config.toml
n_layer = 13
d_model = 448
n_experts = 16
experts_per_token = 1
d_expert = 832
d_shared_expert = 0
activation = "squared_relu"
moe_layers = [1, 2, 3, 4, 5, 6, 7, 8, 9, 10, 11, 12]
router_score = "sigmoid"
normalize_top_k = false
routed_scale = 1.0
balance_loss = 0.0122
balance_bias = false
router_cosine_scale = 14.0
scale_expert_input = true
init_std_router = 0.0161
lr_router = 0.000312
vocab_size = 38025
norm = "rmsnorm"
norm_eps = 1e-06
tie_embeddings = false
optimizer = "ademamix"
lr = 0.000288
beta1 = 0.9
grad_clip = 1.0
batch_tokens = [65536, 131072, 262144]
seq_len = 1024
train_tokens = 2078000000
steps = 15165
dataset = "wikipedia_en"
Below are experts of layer 4 (counted from 0) of a mixture-of-experts language model. Rows are named router (the router's row for the expert), up (a neuron's input weights, with its number), down (a neuron's output weights, with its number) and show model dimensions 224-279. Each number is 500 + 25 x the weight over its row's rms, rounded and kept within 0 to 999. Numbers have three digits each.
After each expert's rows: "comes after" lists some tokens at least twice as common just before its tokens as in all text. This comes from a sample of Wikipedia text that the model never trained on. Tokens count by the router's weight.

# expert 6
router:525482531518512534527481493516504515502526502492512543496481489532475527527482494514471523490513476540516479452495510513519498478490467489538527488486521500498512514510
up0:522497511522476480530514463464525526510504512532493555535501454517556453499537490514516543473486541496530510499503529464514508535564505515494510470560509485498507511508
down0:494529487488492482505490528522522478514495521504588484473460512537529470507516506468482524486532496525509509486496490472510528518535536492510526479540500498477505442513
up1:470514485495523489511507479491471440507527543520461492517472480484533485496539472437508513500444529456482474507476487482516497494503496493478528515469500503484518483539
down1:505481496515537538499530504500487477490507542539512483502489464505483483466509498506476452499500535479469506545493502519505481488471494515442519505491459480501504524545
up2:510540509489471466480487505467520501468494541433484496457480508467501503535450501558484501475514507493515516499508478534500534478478475485489500505503507520489456514508
down2:511494463497500525521493506531495534524514518488475479471513503483517499510505504517496501452533520468493495510488456515491502503499472508505474479498528434452500468497
up3:485505471542539535496504508483520531499530511498516493490507528499520510504536508504480531503488481512511487510467479601533499508473465538508491488467464485439513512531
down3:574526505495510517499470492476481523465529502498549501461537461496496503502512532484477495538458556487479501513512506523506522506498492498530487473507523492513494493463
up4:495513506501525487489521528509512509536509481455489514514502522540449491490493529507464505463503506524453523472532514488491513497498478458546514529476512540524531508525
down4:522493469490453437483485501541446530501479535514470476507502490476492536453526494462517503511516542479479541485516520523504489516479557481503506469501485498527516502501
up5:498488506514478522486498498524485492483455496509536529536495518505489499500502474537514489480494485483527501514453510525494560553515500473498543522516517500506504533538
down5:486479464484503489507462506503506504484456531528478488525483502536501501527539487535491488485501484477484521552510518467515527472522550508517489539499475498468526496456
up6:504468497530518512502504539506526498492530519534523513471493564476549503472531505471482552514499522482502519513528482515490468501512487527503488510491506483458479514495
down6:536528525501483496517499491487530540525500432518546547501505500534512499466539495485482525509527520499515506479479502558468523504509503521510498452529529470464486512503
up7:496491514509457513506509526464461470511508525484513478453467498539489479543504527472528474460520529482457451477535515510508546494469506475531501509555536499517436498511
down7:523544470470522466509513502529463507485502520480508512506508457484488525517532496467507466508509524494471508484498496469538507475497525485507524541484514508505492509525
up8:489502535520502477480486466528466521466513510501520504535504492517504489482463502529510544489509516525520518467501507443547517509502473482481498499499462526504458530508
down8:463494464469506501476498509507462495465482462503559485540490498460536493534527500536516518523507466529506462554461489500502465572454521500509505491494496560491462468469
up9:504532525513565504481492465495527510522501499494536494492494495487536502541516508497496485487474532532498533470522431498518489505476510453488496459479472504498491531491
down9:494483505532529531500487497456551526495526484468461490481503504486531455516485472489510465469430528499503519484496510497478524456455455497530473465464453535535516495540
up10:441510498524538486472512493478527468529487500519476521473493472510512479477524463501502530495495488487522563498483546490488482567491424488502521479490473485519519508497
down10:473502517501498533502510488510496481553476476467512485516483448493524460483483483478489494480485516495502481512500493508465528501520516496501472486501506508487471495508
up11:479475538508501499465503520518536484534468480468520516473512485477508459474553472514466528480471495506520518502520534524517468542505516460503513473510513574487447533536
down11:477540482508533475520466439533485480503492513460501467475528474495508534421484509507465527516519535498463561501493508473456478493493506522457527478480474572474508506494
up12:494492477473545537466543467502487505438537530449534492496456532477527486486523499514455486487525518542546494491504485491495499534562461494514525510457480507492468494461
down12:515476489474456514470478486508510489499481511482463520508485496428521485458476563527503502503518529524468516510511514470478472523497497512468485519464531537480504508489
up13:527529457477468459528486503542503517478513518510488493507504459469486507452480507464480483478493520490465513490492523478451534534498493472542519447477497495526510517489
down13:471480546499578507526486505490529465500507483478501481469502483542508471505464511462513511495500516514505517514522505489490496487512478487472455495505492520487520485512
up14:476489523487556484495493465475534507513465480453515486449529492535465511463476481493508534484525536497522548521477531430484486460526537434508482553541451507482520470500
down14:515469456547509514478506522539465460508479520497494499476507502475497503452538490488550478472497492494495519522502479509485492543520518491517520477503511439492489498475
up15:502535484525495493469495469473549498543473504520514504505501516550503471480485449509506507472520498506510493502460545549517504465508530469489522524512496510524543534511
down15:531490478478503510489556527563519509503518482519497500490481522544491509491568480463498468526461458475579505523471452495536528469503507515478492524531492524471512503482
up16:543552534475515453520491467525503476460481494481491585510497544518527466481499452432476492468462488474533499478510480495535524509534499476485489530515484509528507496500
down16:482498513539457459485484502515506501503473500470496509473502530514478496501509463527507491505453523487534487489514486481499450497448518495464512455508551511494505497480
up17:509475527493460456425515489491491519535500545480504496528451470525493423516488504528516483518523484497487474537553489496504548521525507538460539517491500554486557521500
down17:497501499505508499461461467515549500524496444496476529478511476478482474491453530511532532544481473469495487528527507427496449498493497482533507492521467521485492500480
comes after: " |\n", "\n", " to", ")\n", " No", ".\n"

# expert 14
router:514505516470483481456499494466523554507488500479496521508497469532546469505464529525484535514504469472504497517506482485537541509523458505471515484521522500468517483514
up0:479522514526539508462528508526504488476531494525530519508505525494513547479541498509527551515513459517504532492544480496502510485489502460509477489494486503498483535476
down0:542501524509489471483494440463482526485499513509540545553499518538482487497516502548477537477518531536463527510540466518490472506499449461529506493472535438470534499500
up1:502478475502577541501465510519516508510489519472482531508493476503488512492521512512477510470551464467488474531520560483490547508483473519558485477506528526498503501499
down1:539528447477490486498539514483485474511494494497496527495475518459510469469500533529486482510522474495470501439482495488478522528514473515524520494529509548537532487493
up2:473502503520551474512475544498549508515479499505484529464445508525514447480495463468511545484531500518540500472493508504506481556506490449495497498499508538476532504541
down2:524434472482507517508501500521473494475507496507474478464475442501499475492514489507474509491502474521514535494488537494499505528515470516505497509475500492456506499507
up3:525536492536506540472494515514486499472530533502517546479448523518476518509550513526445496487495471585505516542523511499520500531473533474551524517526563485454523499546
down3:501508502529520506472523489519462549491492516523519501505495469508537489484498495490470499521488484508531501486509459512483530529498518520502510512478497513495468540484
up4:505501481473515522488509489497515539492503503501519468541510510474497433469504471510478499486508508510534515486473552459532537479517498488500503535538506471501532522525
down4:471475506455483519492487489518469470501558511476497528501484456497528450511540512508507468459481490495467544508492512479515526497514447517471541464488448469485533512511
up5:439446490502529515477517510504491507452515507515519500532495493503504532443505521561467485507482479525525489493497470483504464528541506523507559485531496540522513508512
down5:455508497493517463524523448470459496478467509506542501543525540542515484475515514475494477476482513540491508546478491508518480526488508484519493518550535521527475468478
up6:494472465480516488482498504513538479534503521474500519499488488493452475443486525498473509509497521464492471472526481555555468589535488495514530520470482476487589505501
down6:514495467452486491499495500448490491475455482538471550490478545500494488465508498529480454505491553475480496481488521500454498482562502540520519497487482472522438486463
up7:451449486457512489484513492463525495507555520468505460531507520473482505473532480538511556526469468508495484497542516538550508482490494509495517473531496451511481500482
down7:477507495486498532464530508489493526528501489436486470471502527498487502549502498474515484513467520478523477517512473500514533515442479550522507489480512552473450522528
up8:527467548495511500512465504487504461496537524436484517503468536498466516465491498502477479432527522484468479549530543534481530572497471458499493507469482476500518455477
down8:473497496495501566522490487514490482489537522452504447489535484539509516470532471520518518544521538510466473542471504463501543491520509474463550508495454511477485483474
up9:422497518502523477508521527501486520541524490513456439530506524528542531489499471462524511445494514467478496504472527482497500530492483500529469518507542506463521482460
down9:486517532545507510530509516486507529467503483534502488520486488534512492533497489479523466489513543540506498486525499486525523514504518498538484509499530518513503496491
up10:506542480455548502531502506495497484482508483485470532473510482504493516484472485511492504495496533456489497479501536486485473444511492497531543500504522510488501510519
down10:511494494463518500521519503536492486512485504492518461507495501466471520496479496458498513489506495508463477493519494519543503482544509486521515515507535475542536513519
up11:534562502479512497509501510532479470492458494559493516512502488509515528502501468500483535511510487478552506510502435485502529524461538545516532487544500502487511460543
down11:527523486503499522519483491460485517449493473541496481498473437500502508507460520507480508515498535459500526497494516467498493548476535498546516538528486526531484500492
up12:504487477540513489487472511512504500500491499510517519516480490515509466498516460539482487516473489466529505467450500509524513500463521477483507535554479508514503474545
down12:510522510504505529543457512495492470528490495481465494477531527498473484464510508506487489473499538486494520509516528479491496519487487464527520524493522481513495472531
up13:456502462471515479506474462463527518469499473525469452503510553477521497477527492488525488488512497553521482517483508428497510502509488500486500520511490512458503499485
down13:497483475530411476471495499490468471515479491525504458512526491514534461523512460520495453486459453459515484497514513534484527507537501483462517546479509526488500493522
up14:473504490507490485475531487495510541481513527487523499473489505509466507483479493523493459494501493516510509449526470497505457501473497500517491487519517534505492504517
down14:477485521504513524543523501496518511491505474524466482480469522544494503484496491519506509478470456524496541513520487529506505472457468514456530523511477528552505494495
up15:439468477475522504479509510462493475474534470538517530481477495489479497486479532473453514485531502509519519461492487488499492514471466466499491420500529473512513480476
down15:494542515524509539538533517492513590503514432553478469528497509522527526499483534497528504537469486511489518489507493525490490554505512502460485481494542522522511493507
up16:504508463498508549477506457552529542517476508496504512508504499484468486490527496506475519469548506501578488520520510531492506485500456488477490517504489492484533515528
down16:566531510502454460492514491521441492498490484509518502470508488459464528517504485512440478475435498445517503533492506528477496452526520486514464500491481471505525508448
up17:521488473507518477555494494505492485477446509504507523494480542538475526503519469530461523483478478476519534500447470516516497491485478483462466489523485552513514474528
down17:473478480488490487492464483457511486515477511474487497488548563499542492499482541493442462515448476478525440500518477471558508486475486454534500449508495459493514478506
comes after: " the", " The", "The", " it", " It", "200"

# expert 3
router:506484554529479507538453491495530520485499501504525545507494488480510497529496471442487523464489549506523497478534528504501491524511490484487498475499496516475503476555
up0:491505547489470503515473494512481474516472503510480474485463535496474490491515487504494528457533527525534496470478484523508513552493504559488502462465483521450471525515
down0:538473531481459519507479494498534514507509473531507488446477477471493447489504492481525514508483483548483495472492505474466482505539517532472503518487462507536509494476
up1:471483475503516484523483462528507512499526449510479478498540516542511536482504479525446493497525476471498501495507496499518486471485481479527498541473452483527498479511
down1:491463510529535452521475506489523532478531501494474532475536523492514507522461533520509487489533497491560505490509505499495513468483442482524500523469515493487521482461
up2:467501436450494454486506492485503468496521476529500444457462540454508505501517511501481539548483500514492487490514498527511506494491465471494483512500494479504511485481
down2:503517466504546425496465490503541473505473480509491486499495505496517467517492508541510509525517556517468486499490497481476503488470498506444467492504460516500478507466
up3:460503546492507442462493472484502510519529501512469469518499540502525496459538474505531489456566500527507485526485486493520479457517473477507467492502502512479533525532
down3:516499500505529453464463489468507534506469474539477483491528540456498473471498498499500476488518469497512524510519477508525540471519511473543510487522550490484483493502
up4:489512494508498512501504521489506498467531519489494501530501516512521450497444455474495555491500505486532548527542479456488456481533486496547496494488524507484507462472
down4:505500556493488511448512504487508502509524464512505509480535489523475473521513444546515505492496462495459501527501539488504494495543488549578473487509512535505451521498
up5:475506504498522506504466517507508508515537507502468551530527516491527527480494520499514517487542499502521537495502490548491529471505497490511524510485451472495462506507
down5:462534523506524493501468512468502497497507506501470503463482522490515476496516501531532507522534502514486488474509540549488523476525485502487517455486501499472458511527
up6:489545513511521498510521495485542489472483473477520522557505493510513457450490530539488497520523512519481510490475468513480541504542474412461476520462545530479497504521
down6:474491512542514485516516503551507533508491512474550474553482474518479483492469479499537492541478475507528476476492449565507507489537504456511520490507587490480515539518
up7:472483546473493533506525511545555475521483508565493542514449482467445474488508497479494488469561471494510494508479499483503520457499506471498512501529499479443481532461
down7:515481511493481503491496474547528492512567517529515501478528510517491506499500490522481520551455446488499461526516494518500510498486519470488486452487515532466485550538
up8:497469516443489498515524501522543477541524535445514533496464518536498483512526501524487520489471454528497516517485503520498485468518479483503520511537489469526473535493
down8:451487506511499523498496512514522507496515498459534522502519529504441509491477502468508473486507473500484578515474466497477468489538534512513551562549509511506451471476
up9:451518498509507442499510491481519503526512507458538520511496522495498495484479495473513484518480507442487513505497534494539503513510464506507491514488471525504504531508
down9:499487483521464501550492510495491482487500494476536483489537498542489485470526505516497468512462523505484516509497514518523533489550481509545527528486481540433521498498
up10:508516465460499483512534492496485473547443482517535486513528461510528511496493499491495508508534483548500558443508501509552509499506463512485511485496549472523515449486
down10:498470479485496535506504469486493510500505472521521545470510472504498482507485518556524510505515570521516478483530485502510427517487490499470512480494515528512447507406
up11:525500529486523496524514461501498502526478528529518517548480451518507527491499490493490523467519434502505539487531504480492493453500500460509504492463502492481533477453
down11:500479510500533479453512504508494497519497529486509474530469455484501508520496498523488470476503519508494492518530521509515475511526518450510499499488475525540519498462
up12:499505539530491483511491513510485491531506526502505506485532490491499484475494471495505503493510466485493517517508488520540472519444479480475503479502497480470488487533
down12:505472497503492485532536522510510530454485483477461515526485462461519449461536543504487535505480487485474503542492523491508518523469474505477516474532491505477483472515
up13:520503495531502494531502475485489512521469520497492494468479482480490504502528510497454516492519468572501554480493487534513475547456445479507483513518489476489509488495
down13:504456512489487483511511541508465506458514493481485483487487456502476467562504494478516482452482492515528503491487521513546536508486448522497503521476494526492469538488
up14:479515463525528511500467490484515489435511482537482474472500512501527523523492493472500507481503496516502486488444504481482487519504487484456470509444511534522498475557
down14:540559493531493497510474542538527482501523482498514476479480471497535499501465524496489463501506483505526506487477504490513468484477490489507477492446507527513494456494
up15:474472514517516478493515515522556487500443535498494541491477506473491459466497489467514518529526469513495483496463475501493497487514449493519502521520501503506495582497
down15:470493524518476481502535494527515515498513490513448489547482526492518495465486530512506509517532481531509529472513473481521507522524482547553505504501506501520524542501
up16:502492470463508429524497483531500497510491487500493538490494503526532470499447500523469473535456527485534549449477484476516501499482438516536474451512507458488507478495
down16:487510424488516527501515546492490491479527542516509500485529445489471506490487495515489500525493524505506511500490477533524487507497503504559512441472471494511529506534
up17:499466511521454487499510481503489497499508533518469479524484532463536533463558494494477538531482522520522531439528461481491475446496499511496461515526479505503465512526
down17:513473468501468510514467549517508512485529476536506517497476504484539493457494508554505495514515526497527539471485499511487525473496474427503463501512509450535489528503
comes after: " the", " a", "-", " The", "The", " by"

# expert 8
router:486537525479542478497462496492514530507498534524461440474467509537461490482519452509489495500524512497529496502491507518488498496465499512462503503480523524551486471488
up0:485535467483516489539541507512514535533528503521487511494506493496495473486505510479463506505482503507530481503467492489502490478499510461503504492505497542504489494459
down0:501485497537485477491444510517569500482480504523498500495512487528496515479516516540498515488549494484456511543464509525471472497483511523475501479491477533529503528518
up1:453519522492490498491541520493506544555509497467493543520474488575488484487485483496508517532489497526506524512491494502478546511519438488457528461494497506542534523536
down1:491491509513465500546513522505499502489533434482490503465502516537537481509476537475501511540496520515486546497520506531473486447524474473510505468535501498535456520474
up2:483511446520524499487537493482496523492503466486489509430464504531507486468533492513468512494498424493492494499462504471481501483512493493450509523532504518478476471529
down2:483465459491548494507505530481508463467525476484500491491540542516478510529503540509494462485482502452533486508504498509448499481479480487576516533526490490498481476563
up3:471490517493501505481495515482517499500541434466509533502496521542526475514535504525495477461462517526498471509514514514457502500543477482493501515494496488485506537487
down3:573493547488478553473445501554508435529493500478515519472512530574517474510520482488480469488478484523504491453472501493484476471472458517517503469527470467483503496503
up4:525514483513515523509503480549492427525510511491485487451475489512512504510490520470471492471481449516528502500489493514522551475486474515514525456557494491491473501483
down4:459487492507481539494502485499520489493512508512440457499527488487517489473467548494549470487503522468482473527529495523531519519528562514537507451487524504468474473510
up5:482499514481544551518472488473534489531513514530486465491481502485487526517503494491488475499579444513520470455513515487459515506509495493462557493515518510514529461500
down5:530506492484497513558501507504451496480567529495531506470504512513438461538461469479497530530516543477504528568456521512505479499517471524475482486466538458512526535556
up6:456520531471509487461517526548524475467496509476500500530501496501511449469502516518488532450501501522536487524474543498537490524509490478498538508483463535478497492497
down6:478477471509583442481498490518471478498496510500509495531504499487455496479487524493533486463535494509510445532452530474515466458519470539517463490455498480547477517496
up7:510525480527507528521503502517520498569540533503486513496475459485503460519490506477470485501529513517478456540514475524496481512507482505521490527473480434437537520488
down7:495515489496484457466545522522494503471489484507514527500518535525517451447505474517526546474537516509482542508486523520499441531507508472531471519509533526487473459521
up8:420503507491538540519515500466495549498520526476463481489478505528531485510460457560454496505484488503496535464530509473511471510498529494490493458481502545514558479509
down8:518570507545501469486513527530499496494520501512550510504480485510495526500454486483474499459506529538491507499480534494517473512513497474498472504504523491490522505549
up9:488522518516487499510479505498488538504516462481508484452476505513528442536480532534478514522504525500535441449526514460484503494482491516512491520481494457537473456493
down9:475500471468489526482477508527460488496485468503522486520513521484472472492506507532476486502468463450540494505479494486472473489469556532510503477468458501513525482444
up10:500474465560488477493515464467510535474490540485527487538438478494469496479517529509572490536490505501531501476510545514523510507519497502512517461526508488501480506492
down10:464577494494485484508510515496527486506548532521480507469494504514450527533503487452538523525494463440514490489489510488527509500523463484482465539488532530485522493465
up11:497520515473524453474480476533519514446491501489512508517481502527522508523488506490506512497515511516534509537510519475522465528497448501535503479509527490462513532492
down11:468490487486484499480519457500500455434511467487510462514515495465495522466490500537489485474473519497490516513544469483504507516504510519523497502475507504522519530532
up12:486530540509490496504514491492524504459493488501482485510501483455498511497472474502450485458504471502514523543563486500510489481449498482496553496493535514488544501513
down12:458538509457465484496515495515464532496544485486479468504536519506486474475485484469503524510520512491509505503499486486517499493528478509462529539482465534511517518489
up13:497490493534509496502498510522518532566465492454465512524487463483529495467447506528456487490508528535483469518467516478499476563551520484472482504485497462510544491466
down13:475552512469506467511457504539514484514505523516484441514538490510496544492494497526538501522490562475488533486547483477515504526502524500516508564518524502491507497543
up14:511530482494488495532500467497535480487442536495510493496482519463544521488491523482484486507517518508515506450519463524527489488454460503501492473508493495503494489523
down14:460516472472488466506481507531511474557482477463508463507558531474495504511516526459518478527516458458502475485478507452469454480466482496473532487513496479488541455501
up15:492473533500509515481478528496495497537515490510501531494481487492486537480522524480529540490506527482537515530489471508515521518463502485531508505545477524503472518487
down15:472444511523510467477473488549508477548552485509500534489505526454466558495516514493528546515491507482480485518519548523481485495501457483550477512538460502472481545473
up16:479454473457512495458509456559523506477506483463510495485509461504501510466530538457517486488500488466519499503491491482486488509541500430522525509524525474476509519497
down16:542501510538506525473464512476497490487500467489504515527504474492510498506503489502494522475480535463502517475496544489558528501530520499481471531517521544518507527522
up17:491451510484525476523506462480495488485443550484505523512497511506510495474479527532505536533499484474485484467466509477455534514496504462553480506532490481491481453519
down17:512488517505475497501519512512489460518552563516490501524546505523503494515515518508469519522480492472501506517480474490530548484525472462524465509522510482477511500503
comes after: "-", "|", "\n\n", "See", " Binomial", " •"

# expert 9
router:493461518529520520486516474523538491501500432505497492522490550517516519485508489525475519492503468488516537517495517490515485501499467491451520512510510484556557508497
up0:500484475487470506477524487489545503495493492542521505490472538471508493475498425501494519496507530527493542473538495514502507495557512506558474497493496497529427526480
down0:499534505503459552517517480472494571505540492475521511453509494475484513510462485499511522488491527514516478487470504445499452503484497531510486474502501501528528495536
up1:513475480470479507510468493451517499461503513484482572519486487517478505480493507536508478457527457538494459462525492514519454574492497454492495471461526493524561497496
down1:521537455440482511520482514541483474509503525489490479500515544496476469536479456495474472489458479513482494507518515487495525557504540531510458520498490547505492491501
up2:514502484499465506498516480488500474525475497495499517507487450514498483488475446521539468445486522482523455514521497505469481498484500511539480506528550529514500506506
down2:482491521484503524455531469525477542480481492453488519511482519522456511476513507466526507524514547507545478490499481447508473423508476529497454516487525493540522471514
up3:508528474441522475495460519524523533505497472451491496464485513484477511502496479544487520469474515487487484515511535513495507504478476530487487517518494480510523479531
down3:534501496495518529494501487537485528479566476480462468459514477520479453481520505479521466523478516505515552491505499502502453557448517458505543482491498465466521485573
up4:489527458480461494511469518481492516489487534491466485501475497491512472463506495520495559472492509494496488520531535490537517486507478463524522491472503484499506464555
down4:535527540506507476510501474510493517508480497511467469523508499501492539526490502461511469469557520528558508472474545496529497521507476457502486586528484515456501508480
up5:486549485467517480446549488517515501486506472506557488461463554472490527508507452473520537507479497548467507509479514524488493530450481504490500544544486503491468505496
down5:520514469513443495495492526545511478501518491462527450525506510518502491498461527503561494534485511488491487469506476531526488493481518523483479485528521505483473505501
up6:490472518504472528493472558481510448519453518492467469521524505488515477503507505498525488509508455493495494485520499497551510528475452503549523527529490524469507496551
down6:497457464518554518501489473481464537492507526475514475479512460525511472492508491562506507472513513515492483505483531492506511486485482508479512472503449523531485523554
up7:513519448465536477465499533524515509523554497494474529474498502469499541528537480494520540517475496537507506467507505524477487516494513483519491470506487481534521486497
down7:459498512556495537463502527494500508521523508488493499489487476505478485508498543513499533526456490496502501507516544463462473515497479457523501493524477488477533545514
up8:518497479515497497516509501501541552507531506470452504486475545489506472508560515449512497483516510493482526467523504528524495457521535497546503528552447528473477528494
down8:540507506485516542473486455496477497500505533507526525509450516512477519522557524441512509518543496511476466526500469467471521494536519541483461525522468492504509535512
up9:456463461477537504496488496520488466533456526567471472509517504510519513458464528488468469488503505505511465533521482492515473526455482517484534503520538507493455518488
down9:499493484535563498514503497538470488521516499506460472529510515510524497475504490511491485495485565523538469521525532486559468513444464514479477472488502513529489500469
up10:474503455522559544457500499479497493507458444512514471532472472513529510466504489501497517492499477497557547454505535521490505549479483494519456501536479505505477496482
down10:503496510472497549520460554492485508510476500533498483474504505507504510508508455491481518439483517512495519491464552486516480493514515482488502522534529477517521509521
up11:481495493518509518509503455474512492535505498486529479511484493488505485503528495491513491491494511534492497415506490497471499471479535457519479492509486521547531498500
down11:530484446475475496464502486496494526477466562474504510545530532467490536498530474535513461525497541520515517495470507473440491516495478494570481525534488489507512512503
up12:512499498516562468506499489455492537478529513541497525500510505490523441518502518529455497489520529478520485501481511536517494532470509493483510502476482458497467518533
down12:525495518469500489517532496479496504441500541507476457488497542487516477525534513482511562490519481506486458496449516474495533484509539511497489506517527490509469522456
up13:501508450509494455468489512509498516473541482491491515473486481512507508515549507485504541511525518543509520455515491466539506495496496492455506495536479502478510461533
down13:485487481481521555466455484512485499442537506464512499465497475542494482474518526544519481504496526523483510476530473513542455482491543530518492473491499476482498475526
up14:488495473485433513511495531482534511481461483472500473508480505477544446532508538476497498476486451499518482505510535475538546517493497496515511515498513508490499484519
down14:523503501480452478489542501525489511491458518460503465434467488519475502502504446498486468495480497491532499489512515459505535482506479555507447489471471535487536442509
up15:498532495515515489471528519476545490521480514485462524491481476548495461478552532505489470448466492499537491513554484497460457512490499477474523461515481467485512459497
down15:453471469532506494507501482487519497453480496517456501500484511482517476474489565522492495536510511486511502497523539488459471500505502521452509509511486485485472486491
up16:513540511515493509532498501494513478500504517549499545482518480522543479529517496483514523488542501505513529528491524474497527508504478471521506524489469496448484506568
down16:544502514519503476486520451540515490519477509500522498538489509547490492491484534516509435476488477525482481503540459500508530535494532479486512461524494465455521515512
up17:505504532517544564516483499495498460488529502493486515442478473502520531497481479498461499459474516499512489500494580524512492500497467503489510505542500486504507525523
down17:455434514510490503492501477541468465464469521513510485514548525451481452495468500525521479509530489498503534515510500515480529483492499483487477493462511494508492494508
comes after: " ", " of", "h", "ad", "am", "k"

# expert 15
router:500508455517501498519517474495524480472492500529535546468462472498538469478498492507509501506509472523528534503512486548479543476504482492486511498477498500488493534514
up0:519477470486541515506532512528540501478503501487498567488469513539492507487545517501483477487538528490526498478483557477508495510525501465507549501459476464506507490558
down0:534558483517467469487499470516521469480480469437447531491483530522490475494503488527521491525459528497487545479482523508488477468486492498520487528494501483553549501493
up1:457514528488516453449486480477495532467506528484464486539524486514546463502493523512511502487474526514499482519543498501525511534532504504526486484512476516472521544479
down1:503503509468464480492504553484481548524492516450493478474516472487434500485494557513483514512515496487532489459506466489462470523490514521495507528489507514488517521548
up2:519477493477513475517463515483516493417474518563496502536513521496533520464530472474502448492536491499519540490505523503528497473451514459519556491531504465465487488532
down2:516514513497471532502505505527488479485480500514477500501512521476502514520500499469550498515487493538512434499508480573500481453492529545518539528500513458509531460463
up3:496535502494466479476476473510498505492555500493505485514500529520508500520532508489464503495519502510487484514491508462549499509476469489493491467558501514508491531497
down3:489504502478472514493522495513521514517524511470548492495479489549457512535501474425498500530481518507487527484500551516488529541501496500486470541541474479499480469495
up4:502490506509515485528488504514534481488445560521510502532508507494481518493449497507485511519499501480521547476483483502487471461474490470513485499491466453500494503510
down4:492480508427482528481492526500517475522458479531515502490505484518477479505524516543494481509500459472521490498505503485516520531488530509531511521471467476508478472499
up5:505501504495521468516505524518498474486502450528524513531468514516485464466512490489487544489517491539521498516454490474553462488470525523509533483476485513479511469525
down5:514546501501562483512460471498502517514483469516484506457478482472520486493497481509474483495476539488499554511505500518494474492504522529480503515535519463474464515494
up6:509471477478502452511521493510493481553482545469504554528503473496469555471474455505517519486504527490510535527528499501518490493468476506469504519489481499495542476500
down6:516508537512502464486483492497503508472499502499483516504552470525490517483531503485510487462519489513474488472487528498516503515457468538551484492517509486519525489498
up7:525533483483474495514473497467513521513472541503493509489471505449541513478522491537499523496503526493522498521518546495516489474478509520537473499450476541469460485469
down7:489497473452461445513542540486438502509469528480518479497502492507512505558489477489480500501442535485489503481488502482474500503523518516495475492491517473506523485504
up8:507481529534484506488478537496536529497505516516509491513512502459454529531497448510462548505491465493502488536548495528463457499466505456508505512478544476490509482544
down8:454537512476490460477471474525483479493487477519501499512502493541477523516497477479479520531512494478473466539521478548534487552474456492482469500510488498508498471515
up9:476514461488506486473500499497482511474531522511538493506502538519521509497486504528461504493470515473513529474512486516455500501517466467534507481525508471477484511554
down9:555496511501504520526458482508480447438472508496554501524462498513482452524513519420502511493538564470499487506463528499497458517463526527478530490532525449512493493514
up10:500507509536505421459476501477511527460473520506542539484471548469508522474505540501459533501517523508499490515501487480494461481458484476505536494505521505549487499493
down10:476519489519479508514498517462495479439476485486531525503484522509523497520505552507480477478499530524520489502501480491545518517533519469499492518490492528462512458578
up11:470483539502545510485478508534517481477500505491499500483484513507531541498509497521439502452522452508513483496467530515533509505511418502458521471498531501492499459502
down11:504455534496462505476510521522496521512544465523473509481520497467461490459496549500495541487502512509504494465484500483539470528476508564506463516520554525552507504497
up12:518489508526482519509492535498470509515518527501494516504477505477492485546495482506499529510475470511479535510477501550471554481526511497504522481494484471531478489471
down12:441483490521500473452517511490496551503540480473505533541531511520479497493487503491515493499488457490431516539491474492494523503500474504522512488484519546526503506482
up13:470500487520543560498483493501490512529486502470511499486507464505501502500499520565486510484466542511495500478491515478532516497501517483459487439506548450558482469504
down13:478519484499495497466502493447509472555504516529555505477550515489501503499499492497499515495506513499524535494522468423484498498516505498513466526530488497513441529474
up14:533475526487484503501547493516586517541503552500510448479469453500479505510498505456512505531511460493493499481540503506478516473546450525490509504470468533508507527493
down14:508503497504514471472514483471547538503492493511528492512488513537485470511482457512476546464543479529476483482513479496519515515493505506465497521490515530499521487481
up15:553482517497475509502480528474552476503482488479516552479517520512489484495531566487457483496527526499553521488496485477476521503453471491497475487487508506509462491506
down15:503502507511487486479492474482495497537535463492522507499531484454492525501500502507513535533511510524497524503504505517513513502493495498480501449506492556487507509475
up16:484517481498511488490453490483474515500436495505496453442490520479487482485509516514519524488509505541463503477483525514487540476463483498482519530457483510499499460489
down16:488516517497495515505518448506544514468480481478466502504479462530486471494485515498485517519473515470480499520541448464516475545527508488505495485485486465501513517498
up17:515507491472470497498522494526564516520510488473478526491511531517485467466540506500467481482493514476470481524464530517482519471474511486506512530526461473541489530501
down17:537475543489463521474492517515467464508520518455484488470491511436530456534471492532555490502463497491536502458489539534484542452538468546466507506527511530510525490473
comes after: ".", "–", "/", " d", " out", " end"